From a checkpoint of a small mixture-of-experts model trained on Wikipedia.
Size: 8 layers, width 512, vocabulary 36011, 100M parameters.
Experts: 16 experts in each of 4 layers, 1 pick a token.
Training: a variant of SOAP for the experts, 1736M tokens, 13245 steps.
Below are experts of layer 2 (counted from 0) of a mixture-of-experts language model. Rows are named router (the router's row for the expert), up (a neuron's input weights, with its number), down (a neuron's output weights, with its number) and show model dimensions 128-255. Each number is 128 + 32 x the weight over its row's rms, rounded and kept within 0 to 255. Numbers have three digits each.
After each expert's rows: a language model's description of what the expert responds to. This comes from a sample of Wikipedia text that the model never trained on.

# expert 3
router:189128121103112117137131098148163183101134075057088135138114058117120144113101116117146070168122161143130159132101109122123132179166149111167092104144168171059117117164124107143120151136160151109108142116146174160124131229113075092143211113103101163096165103133173154156180164139135168125190183121137118082160122144168140141200136111135146133145155109189154090200122156115112133159169
up0:122219117078105117167103167119149149089183109117134134106122157139135100187153114064134080105111195118099133145110133124136118150149155189093128116173125107106152119134144148162156146167196073181136230175136122108112138125168108180097119182120121103147157116122179126065089135137141147145147083122150074121146138179147172115117079085154112148095121140087115164137117123095157201111169
down0:162155175150161166126101103136172105080140119109127183080147088173095108084105126131046148171133167153158104130144132106133183128184169139139127098169119124086130127128164144137170102214145128158142095179139130156148134091103147098163125171140102110139142084160061158148118100079127078124111125144113095081098113172131143144169165113128078114133126159073121094159107072084082152098124
up1:107165093164134108110157097183134175180114185095162092140160114151114081170109152150116156158114128146084120116131134122139136101128091178119184146146151139122142164104076117122127132119182133085106088115150182125177074125159088177147121080150131103108116078147123152103129113146129138147093134089102094152149141136115190129124115121101143206123126122204127107145118119121156116226083
down1:092142171122073120193126143132112138086132109149129138129096106112189153162113124120132185156151174099085107128141112198146127162113139175111060157160194138156173069131171120091144180072122136174106141140134188080132068142135156163134169131129181107148111114108152126131131155089134099096144182160145153109109155057196113161130104152130110107162168156134135122161138154127127091190107
It responds to: The preposition in and quantity or order words after articles, such as two, other, several, following, more, often before of or than.

# expert 12
router:169122149157132115121124118071096122164110128143162083125112132121100056181170148058177134061124129139035124143130130124168131133157132167108130121125087130114181106141108126053143096073118011123109141099169102165162143082169159123121120101166125143078071162150104122129125124141132135123165199173089088131108159090113109156071125084132115115181104150087115151164137097136080122119135
up0:129140093157116095084117029175095160071098065138108104067147102128129067136081138086083136116136115134123167142136192153094144131095108138101134173136065124119155110152212175145122096174101114165146157133090081124157156121098077113141148106083107135154099168122174140093139194115095110124172098139141141119113122101147109063141088143130176163142157178171168080104110131153159125196123
down0:106100123165068141079177146135150191119121083118169128176137141092161098125111116112140121106116083178148115128044115118081174101161121192092135098158106109107147145184099108166139154135142125153120091179187120129149179110092107111094086139110109126083110180069184142105128068167091103143143158083136146133113162140172116131117132145144123111103123144163163128101122158156197094109152
up1:157154098148123177141147093159067173089110122110134172115156128126140088130108142130086129173097141133123104070139140096093116077181146137122171124084107097094172106167151144116109107144138158140179140102115076159164166185091166099123198154128134159105153173106079108150116164152113144119108163149131086198088159147122194122127148125110190119146148100072170119074144125041177109139179
down1:132120129105123125105096126134161098150148177124094079158107121106120137160179120161110168086150119108133190136155134073142100152169152165177127128127103142099127173107107157122160104133126153135151108115117114125107099132115122146074150133149147128194114154133176165113141129120133183116143119143166145155155109172096092154085149157151185076115138162186139129115159138158091157100134
It responds to: Word-final suffix pieces completing derived words, such as -ic in masonic and pyrotechnic, -ical, -able, -ist, -ian, plus later, first.

# expert 1
router:158118174123123117152089112158127152095155142180185123076135162136070100146123104127158134180121157144127077137129178119147083151062168144147186110164123117117081185144170121168134155167144161210133111082116184126065146139063159139094112133134143085194116147121156213118162142230155141112136094139213121120096106189120090157102106121096168104058099080170092135118115100138111080186132
up0:086075170154083143098169120107105111142149174134079187117116136077142129153147104071075117101111146112109089096138140143115117100171118193139107168137134117088120189140134187171108128147169110128108136142195126136103133127171177091156093136169168176076090107090050084093100125146091108138116126101116129150079169148087130146116164176125121168094111086089081135138112173105097135053167
down0:169103118167153135103073092094184190155108157108133052127098086124093165143154148106129146127119133159100100202203157177182146129180148124077093106138121183138088140095143137187169104146106097142139154173170102125121155135137089089079149151133113172107108129142101174176116078136138097136143072125138126145089115111105154165060102119158111177071125208077081126153092128064116148149111
up1:090174174114118168135114100104069087106138112137121194102148113130037092154095134134151104124148168124130155096105133082173111105118124180117123158119196123145132099118156176150145105110145077149101111125099157092124103143115179104141189082156093100120141159136140140140088138112110134148086101137121083101075196153208083118169123122123168063114095106119148110067115134086145085210152
down1:065173144176167104190123088069088153097188178169117095141111119113070143104191129110102099120152121117138148099125145157163104084094117146173108108113086110103148154147182154127087167125121123148191099148140104099184123114089123135146094149115124187130139163098157202198121118143143135190146105079195125134155114103138075129161110170155132152087175099111159127246146164105117115120096
It responds to: Later words inside multiword proper names of countries, wars, institutions and leagues, such as New York, World War, United States.

# expert 14
router:089109151126144162095117111092124138109135129173102154101110142112149192069131140139113078052107107079144174170128123125025162142128175124072159080154068092163113117158063129129142101165088179156125085098095127118115107200162116096168182136131087134138135084130049122045105081106147124124120138114093091191179110177157153106132129138140068109156102141070148210193146156127151154116110
up0:111144165072086069135080118126143085124093138097158209152083162144101139178151146142137151123061130106126109045120161091166147120076088099105209131152082130108145087138120121104153104119126136072146131102126135168178147103140114126127139125150183195116132133098136158163112140139168150128147166104197146167117115108092157074138121144130081152089172083142124067054121116168093124140138
down0:138142155112073136175131084116150129114158119133155072180174146146105101097083137062136162077095106135152160094095141129120154128147086084105105149159106169135117117077148125157168149153118128070152131163140159119110092188147114104103102173206149074146149062126136153105146193152093142108134123134100132184125167171158074155145160117148177184091124114109160199092132135147064102117143
up1:084056102114183113122110100111078085074068141056167129167144153080038097102132128135144065140115115124092140065112146134091135149181142094133108132090076101097108064104179110119087147105138155148144097142137078109128167164065142105112115206151133074109110137153154106143093143096155116081138116035138192072137138045133178121115119120155126104125135108139139137168171115113119130060140
down1:113147051184139128129178108192156148121144103138130079156188141121201142136184132165108102108152079165126154097149133118158162135127154082123139107138170156124162117083157141115155135077100159133132085116154119095169126148203086144095172081122097123143137162115113087122166140137181115213137123157174126144158148189151084131104132138039121108115146155134101134153125150106155106119050
It responds to: The word for, plus inner fragments of longer words after prefixes like un-, such as unanswered, unexplained, disembarking, affirming.

# expert 5
router:099092122114124125134099169164118112184097117057119041165117129156092172139127099074162090134141159087117116147128119185086094161151186075137138120116204103088047131130148165152140130118125150122128126170113117137133119080156063155140114110184159100101086103133157139128103148095108085143072088170102117056154049114177129166185119123125169120111089138154140101095159112119155113109130
up0:125075099079142125099171131100130058123093112128113101129115139067174153065129091160166080145187116161071131135139121110137101148147129111161148114139064148177098087097094160127119166116088122132138128137156151127163152145180084134085150138198120167161148205059116180108117077086142084083115131143135133111104113094109138110178156123097145162181072151215148215183073125173104146140117
down0:164101147091178118162164187139097137146130106163148127108119099111163115047162103135150141074126140067123168103197067154097182135156185057133137071163126126151115131139147130157163183080055175133150100112155187083109081137191083107130160164110121110110153159086153142109093125113130150101146121119138088119099171146105123115174124123187114138125190168192170065127143127105064148091074
up1:127081163179088166097104127175134129090116177147099109101115131117128172084095096213163108194089116137145128147115098152158222097131064110104163173183143202107065101123226127049092147114146143082118103144119115105112210119138124103115126186142161088130126143168156144162118161154126152112080147180075162182116116163095116167103134150137104139112185135177134139109137177067110140125109
down1:169165083179023116060135135120099113127156144112127137176086116137093130097016096107115133166131128096105071169146151144114138136091121127094107140169150129159127168171134140111145125137063142082125138172140078099129127134126151180140108170200151117082090142128135167106183125137154109142169100150108060132153088074202135172096177152160111143125112134104110102157108159130116101171151
It responds to: Relative words like that, which, who, plus de, et, al within French or Spanish names like Société Marocaine de, Petróleos de.

# expert 6
router:060142108171153090147167129115178170125177105155100099190138161117165184132139132071135132127090150061189074159138205170141122201157084082128092165135137192137107170100116097124100124133121121162134178169082097149112120119149115124158103076096150118065171071133119103055165150094122124156083106069121151120097143101145123169167110072081072178159127135142171072062081065081165118212092
up0:162146134129106075067081186118146152115115142124117113115106131158105188192123113139086163156093124132114139102127083120079220172148145090093115148180179131127162191192162119109124081141165128170134114121138152113113140137129181100158121085066091109108117082114099128160111176111107068128137063123120078119117132137075167130159190148141159089125108187074101197086127144138103109091138
down0:091101103110133124116100135136125142132172126131147177105154103165075146129167149105061153115121114242106162081147147164154153135122121102099092137149155090149145145185144106123094074135131150136175106146130134180125122108114128144137176114099089147177103133172090056115087069105194117111127090112138148169143085119085178105107203105127153104119106191155077172183118124127072194156188
up1:116081154099106155097168145124166097150070186093142179181123147125130147113078138120125103136121147149133118137093139100120127075143105084094132090134125157147118128125120109107150077192107128133089151094115184161128155138126112128211114130163125131156100129162198112113104182135205093082103084124142116093113076106104186155128175094156166136087135129109155117111140167167078067137146
down1:068169110157160126156105119123092112141125091109148104206124125119181112170146120141166155099159112143160160163181187115112189096099176088126144199112123117136118141154145115081112056090098082098133126089092164127158147095111087107055109123111124102115149148087009136109137159107101113092141147145108141109171067134130148123119165165081138165117131143141121111148130129083135113140123
It responds to: Newlines ending table rows or paragraphs before headings, especially in election result tables, plus opening quote marks and New.

# expert 4
router:144157132140134101211109131077116099155072128150092156160099056142111165100092119100140156137144128172066107113161096077110151145135145118106145174128141146150169109176178092154128089136128117152088156126150086133132169131172085128126148137138140121169161184150113140115093158199143084098141157203155111145123129107123122117099165100118151122099150132070152193114088091137119128108093
up0:135175085126168131168110128130108115127111161121086098079148135148168136160130082180186138200095147106113129076098101100087142135054155201165145127101119126119181171115159136109155154139152142143048082141083141149123138173099114110183134075133146097149164175126087172151097158153054091183130141155118104134140143065122110116109106119127132128100105132117112136149111122120156161111079
down0:109147125173091104105142151088138135156162107072151114148162158129142163152092147073131142126139123132183133098096195121078134116077125124143124123093095085112113101140107162115158111113193137140140145140058107134154162110129147125105164150113158163112104143116140148165081175130166175161147102145188092127098145104157090087155076084092127099136104138151145114125104174124112151184157
up1:123129079182105199151134137151094111143073106111072160126144083139094151069160178083134143111146115104137137152107108133106085159111181145159067126110099100138122132108139172138172065127081123112118162065173112155104139110080124104079075115144137118166069172154100162142134149080115172156137092095141139090157133166102103126219164136095095167112118147111118132110089133125189195152146
down1:133077117205143133104062142164132128128118149154127135155110139153168163148100083153160139091146111114155075089105133168117090156083105124152103163118148135108152147103141105109088086171122072190165112126142138049148141117118146091118155199117151107249105108120148112125100120127132104154213109113108155117160124122136106135112116140152158102144109141082127123119134099119134129127096
It responds to: Short letter pieces inside rare names and compounds, such as c in Zipcar and Hopatcong, plus decimals and coordinate marks in tables.

# expert 0
router:148126101054109173139106124098104155122119144064122098140146098113076091110161143145146143133108152138133180141128126166158151127177106104169116074120119078125126143161171137094075159148172108117045141118054096137195125154105155131140106118164173166153129153132134111155144181113136091150125140151107015125163164101135148102116159148179144143132149115121116104113150191110134107083154
up0:147125172064118091179148078130125124152150142124142160135190152118157101185143140162158101100137106079109117151176114138111110104135138159136141166193106120096058138084115156119132156105125130143124118126108100161130082147191113145090170086083169079165166065093103126141178098147126121135136139114160121136079129099201115080167195109147098174075160145212162149168119174106119169186120
down0:122143119127158091076141086107069112083083147135095134141177135104238033113117169099106134124071172140118115104125157126128083147154139170169137156138196178107126098199118147165175200136082102108128094119136145137123155125143129134126099120151096169107123131111106068161180124049169115049143147030125151114087177156148107086114072149070084135144145127179094178103138140169095151126129
up1:169131060181188106123148153113142144141101134075086127106161111132086131131156129086074143113095110127160149158156169104132141158128104098146071095112082084107107096069131200154167186161104151167090132146098096124149084118150131111150126102118142152126179144111095087159073116112095153161122131126128098115139133136124152068117164119123106190124159130132135105126111076117119076175163
down1:181159134155148159176076171116163149164132142159072112110159148172124143131094152109161125170084132146133101116166118103142172104134126139102122157152112055129162112176160088153199103101144134105116163146107115121135149117124084134117164131125075111164165071091129096057133159159120124116146157154121182119093144151131155132108111082160068149071097106083097106139167121091097132135127
It responds to: Function words linking clauses or verb phrases, mostly and, to, with, on, from, also particles after verbs such as faces off, catch up.

# expert 11
router:128065127150123115109095075096150126108155148102149101134108089164110138124123155136111145085152174134166174044175173099163093117111132100084141056108142140174111157115134161141084182085135032074136074140051159111085121136091185105143153102156143158101135069105119120096174122074137132118096120115140080138108154129119149102108121150114163134128213114139147161199154175110128087090157
up0:119120097148126165131132095200128088122086086175094063121166085117064122134119149100164106209161111130168077161126104073127148148167130110055095182114124125173189146119173081126120049114114211161087093171067156093160119118095142183046140117110105105072103141089112121141042196107144145152139081150172132157178112218171088117115141155170082085127075095109138203101158155086104106149166
down0:154117147111115182074168100153180076163148123158107112131068113109146113131138177097145111196133103155148167178145167101102087086167057142066120122063116137175144123139136137114126108142119121126136151191175121119167122113139122110137112102083141143136108119156121143149161136191130157191171115174161140125112164169172166094131180130142135124163161112128111161149152137103141145079192
up1:117175138117061083172085113132142141114154142097157162130166181110117112150162104148079096165140103167160110159170143081145165149092108205098168090187110084084134088134121142166111168092124148116127088144077139045214105146087200134124135130073161126144171134159103082129160189123133172108118129096122126146133077109136136138143100170148169119189142172170124109200099109031077185120146
down1:201100103145157152142163136096093097116105155135099114121155119150191158078093081167127113117158136074066141146101103151136132087152090113124089159139123158124111134164114125108163111133117110117158183100152133142141137151124090160124095150165121127156092137084112094193144079148173099114100119146185141168158113113110124133113232077177120144053115131109122158133121166201177143106122
It responds to: Numbers for dates, scores and counts, dollar signs and LaTeX backslashes in formulas, such as 1945, 5–2, $50, \mathcal.

# expert 8
router:124128123202108131193174131175139135146139138161101116140141103101206099143129111161120060160086146112142087135167145147149117129157071133156124196088139064078180116114134138169136071102094179115119089101131165095142109146104091141127201078136126126108108119168140109114091111105114092098082144119135166096152180132114123099149103122114107163091102112142158067173148160093122148155199
up0:157115089104187117115135118075086162114132068087137130153185166123138117070198120112090206145125099122145124142111144140080131130102148160135111147131197144136161079183094141125129128121117104176098139120117098189200174149144016104088167108185130111103131090167141146094119089117054167131126148120104146104138127099119169135155119176178100105111134118193155163098118150179110116145153
down0:188144185106152145130135121181143113188081131160109079107065119149127144094057136096134177087099160196097207080114174128106179104148119100112142119164125061125131102083124115121188107139147184070112138088091094073134079114074145094145110083130108083122102096141158133097103183134123141130064088144170088150109068152115111101142127079144088066132126110145179102154092154127110186119163
up1:149178098126174182070146125203074109146107110178145173162124120167169114072073157135133117108093144142164060161083153162146149143168111095127162165112098116065122142119140190148097154144113116141086115136114108151127095109070125161168103126112126097123087114137142092157115132132168162117112068094163149107085142123133085194107060162135110153114176152112205130166090078116145126098105
down1:115137148193169172151179137148143144156118119137136125072125094150114098130099125141089172098167188135115106162099155122140155105141114174106121083164114119092153131095172149188127085138187144149167167101147126095116188130198156181155187135118199146161132106114169106134097132097085100117073156115138140107135147143134079099149130070167116184102112122122121090139106109071153113107187
It responds to: Articles and possessive or subject pronouns after prepositions, mainly the, also his, her, their, he, a, as in at the 1996 Olympics.

# expert 9
router:154167133153071142136113128133138112114185164102147089154065157081100108155138133182132178173133136111110102115098116088091103165112106096202157174115110163195095105114053129160155173150141128099147142126159163118164169120111117127116091154201099132114151124113130118154157156160204195148126146172137161068161097139141168179192142125186108121151159176120075084122135154106186133153121
up0:149145187183096109072157129120177108102129141173149158135123185147159132148133140144100158164120083108096152146120127155142163143194083102116083156145092112169149087176159122171122161128111121109106094150111102161109110110118186088108152104129189116088100139099082142115147100081173111128093147111109149142131175134135100096141126176145164149153159137123126147111146158079111129132139
down0:186083168090116148080152125153066116114108144158159126151109170126104130140166127149080066129153184143168114128170110128167197129183091126114144149125102123133157088136129127141163103126105130121194102164086179116158127134145093098105106082107095095139084064129113119098129137131121121088150162143106121170117128136206133120091114106163134088100118134131094126113117150104108133109097
up1:144162107082185153136142106116128100112152099057116140164136140159121149117132139139152132124151094139191160119146159098121107180103100187157047140160137144156139151097057127190094199168181141089152127077094122069136095113148155176094136098096162079100147099090135107162144118154095120101147154075131149116095123097212088182133133147130174159126173117173122104117190093124073143131137
down1:110137147097115106122098182155102106103191152118132132157157140150126119058132183117086132101128153121146049108076108140116142194118174122113161095135139145119131129110147170114179179173127120183113116121092140146136090099088098179137172158130171128180130166130208175099186158178063157111149116072105083107167165139127120091120159125135144122098123089148182120102154132124102120126118
It responds to: Participles after was or were and common descriptive nouns in place, people or product articles, such as built, born, released, population, species.

# expert 15
router:156136109107162172144122166140124121168110124149119096072131192120083066126168107156080131138106102205119165169114139063197155096096062114087130111098188141136140083127075142092136140157127204115202122116175177143147170089088142129150122135129106143136125080123118135140147184158097124117119133160116131150082064142137141100139095099127120125168165066135137156108191141114112213176124
up0:112155114170154168089192188149141177059096151114139150152127082108097114132137089085145045129162215091127126140086161112197101070074193108118139126124086127116153095134121068124127106152072123104118123143156116159161097090074151160130145097158169081092119121063126213129086177142085147109149116162108094041128208156122111105062114163128096119202102140087104148091136075147120125115164
down0:166107144184107135100116149170131148169162078130092125184125114121121104097184088137084110094140127169119155131099125125139107128153112172178073163157116137129230134104176120137167166124131089121109096174067094110122126174109154107119168130106137174164179121147149059138097140141148076116141157169123219106098095147124145124071226094137090111134180154063104138121088187139116126166135
up1:148162077117076105180124099177160117067092153133186115109147150171157146156125037162130115127092157128151174091173122144125173099131089122100163110082148102091161076138181172113097132143126108088061131098094153060128116111129091189162153097079167130119174079116121069128152143205106143170144133175117098170115155147157078152103132174066143123068053165142199120174121040153070117154123
down1:115173112135205135114150188100115162107111107120111128117196102157151129098135147113073116069097132092079097117141081124192084134159157142099134143117093121103133126077091053095119094146136099113111118118156122115133131117147139103136172116109146098080085138108117106152123149111040083167154202135127134206114222110176147144109161117148097060182100123132167131103150157115130088138146
It responds to: Closing wiki heading markers like == after Geography or Sources, plus table column headers and blank cells, such as Date, Ref., Website.

# expert 2
router:132110153180121097119152129172140067130111103145126137134105153099221125161093153114142094162131120150109157128128118144142080171164135139167077121154132079124101151151095141150129196138135103101176166100140178136153117071185111144185080125141197077131125159135140136146125121100093118097164133112145179155135152113147161144088074076076087135109120138159215102143149069105168161103174
up0:124136171137103176123109089103166101145103099118147121158077088165129166171158168150072130145106143117101152156133188172085151165103122127128139194131080160128096197141115084063094123188094129113130102097110168082126114148102068100107097146131140108147064099159136184124161127043175109139167196150088126116140110111159053140185145140127093155134167156142156157135155063148095176123106
down0:120122097164137146182102143130147063106112171137142114157154166125156160154170080078120132135207189105102088090108148108134176116120176105159191145107113136091109085129093172130156126134102076110149152121100177128055120099152184128137147093102139048080089168072163107144156117165073114140121113171162122168166167099104119095109109147151080177127141050110129171138115149162127183091099
up1:136165119077155139166164114136081117119153147076067092166116153125057154104106101114104105095113108125127154160094130185071160129156062096181136118154194172064173093145174138103136122210083221153149141069131119145102134146121145109089130114138108143180114128116123137140109126077123101177084122120109170092083096139089043149091069144095133172070093159157086140161097110102159137121147
down1:149130146162074116132143107115108157126117095138135070122096092110091091117074140143136113118108105137136126131043097141121096140137111073138122149127213176067122125184103050122145202158125141123166156107182154157125175124132114087124117086127148148111119134153073161130202135126152107163109181086047136069154121163171113125100127176127110130091159112143080090130109084124082044151112
It responds to: Pipe separators in wiki tables, colons and semicolons, opening parentheses before native-script names or abbreviations, and CJK/Thai script bytes.

# expert 10
router:091190129099160114134123079166090148204142178113130184137095090097119188158101171179186176132093169099060161153125095127163135089118115182148164153143063091145192087160108082126101166130177096077115123102124160145083152097171143091141117108122104158093106177099173123125110157118142141122161092152126136089184135089162097127161117135141098122176128094097167091141150154120124127080146
up0:187106102103118125116140149096118152196118107094091117119138112158137158170152085162132153154127141125126140128121139128114133115077117151067097196092157165165151142174101129160036143146112163111134117092076111127210135122154077072139120118124116110203122105104156113114153108188120105134138072156155199104193117159160117124129119107128090150168113131069170088115079166140111112113137
down0:179137099103098133142096103150096088133108140143125123123134153112120097113163114127127193111147143133127182118101114108170134090178148109092138166161116130201109100134165169157107128146121141058129096126154187106118099110078104162124143079103105075083098172131104125148138163118144097096108130159167133148150148077160096228122130128164155103130194162213138138154110178074130100078141
up1:068127170130114135061161120125097166071124148132193102070157183141059121118140139115124074095121153153149138137136115160089101200139138114133126171130149055124121128143134164171161111183135095156148143124162143120121140119112087142128112125137154086114112081114188118119129119118181130123100142137080190173162140150173141171144135113110135088141140186134097194112168165167061091134086
down1:141194107123112144166147091154121098163154181063092140142122145110120178125102132135145149172156148097139090134127092109161113138133144160184114137088089072130099103105171154147111142116068148101152047113122075129178132098127093114143151150134176098120142115156100107209108161150102151073172106124146082116068152128090142091128165074146137168170104145087162093163135085078163131124139
It responds to: The preposition of, auxiliary and copular verbs was, is, has, had, and by, as, at after subjects or nouns.

# expert 13
router:124150130151111070095139106083117073069139113113174140120151186162178067126156146146157125055146108135165156156138089136156197154162158149111129146182164181081125134103110169111135113105148120206204123158147101058103126172115139122120142144142106116136122162147116137139102080146087120146102140134105106165094120159104077173123156131082149088150054125150115178185130108159097113157083
up0:120106126092108135119114103112090074143102111156170164112172160189141120109147103103135145139083128152100122074139124167110115139149062038123165037156087083078156072105115176132090144148103141141128187088087165092119126111143217128109125049055128114135133094094129098091088127122153073167126162073144113160118117122175071114135167133153107131171071080156152138153148120147056163158170
down0:149112114171138126188110103154123094173102174038146163122159049154161088131133176170159175131162186109100144079183113185072158134139067157206162173148163063103129190163058083122157158079177121093115137127143144211147125092143154156071094059157120150110157103101126192190124106094119171119091100119135090153148136135075119074181158098137096133102202092147087146155196112180130149102110
up1:158081178093137116132189101111112135144115105154184093060122087133088149128171127120173153121198134100029153145094126125105075206118131100106062191192136127122118135171202125103113164150131149155111133143125122115149097136103191156123151156128109112118096160161095154152079119149144136130142117149085107181072153126203140126128115146170149111087092173139119176115099143096099182111113
down1:066160141133166167131084103145115129039175110115090124102171135127178120169103161143146145136111118136119117137149096074161118147139185141120175107128143122127120150118148119190140125108133139123111134128126122156153116173092133174127120129121153161095120092162179149103105116149144138167131076094143122122127108166168135111114073144111067074126086089110118065123138124195166108101041
It responds to: Letter clusters inside foreign personal names and Latin species names, as in Lj-ub-ičić, Hal-ep, I-ct-erus, plus taxonomy labels like Order:.

# expert 7
router:089135116100118141077167161133182192092078082160168126124183111111122125151106095104145188120132167104110125137107107211126110105120124156171072175064185103128133133135165133098081088111107143149083126190078144143110147134177085182141170093113159122108166072077102076120122136102083135146105089103158162112160091096137165102097097145174156148133097118137120129099081103171160147175110
up0:147159083147112118113202178172156123073126145099120145172091097106121180117095114072071144111134120140080125169089133147080145165145164144102165139133077130155171118154116158172136099147177163080162142140136050114189159167065125114117136089109127077154173094125141132114093146154158145148086094125129151176071099137116094171135098109112096098092129193137137148117102169159115085089100
down0:143120089146172087114101076130163116196139074125176121155108152116137119090140103142156091157137079137093158129113109152150161124137193055083079150083170093045112156154066130146145158181102106158140109183122076163121063123167163130114162119161136128117129101184089158050137243138146145100110140123116150118081158195118110138132125159106153153115076151106159074137156172101128123132134
up1:205170064113114189097162144063158137156150125123214202133174180090130126128134188136104101134101071121071170106171111147142114089088133186093165064091149152172116077199151153193103159157124120125169081124211142083186130105173142170134127090158081166091120151089143088103130185149143156125153127129119154102103127106074141126153114090128111169154085065151158119081116153153143149083125
down1:083152121103149124078129100161180119112141120086111124134112122131067132097139117071123128140081130161141149135113118158074135167094081062113131192151076141145138121137115118155148099156101083136132108192025130084113107097080134095082192182121064098096163144145108128104165094104112085131038153174124166196067129124181133155057145117127086132094110095167136122106183056160125094166129
It responds to: Line-initial hyphens, pipes and equals signs starting infobox fields, table rows or headings, as in "- Location:", "| Party", "- Born:".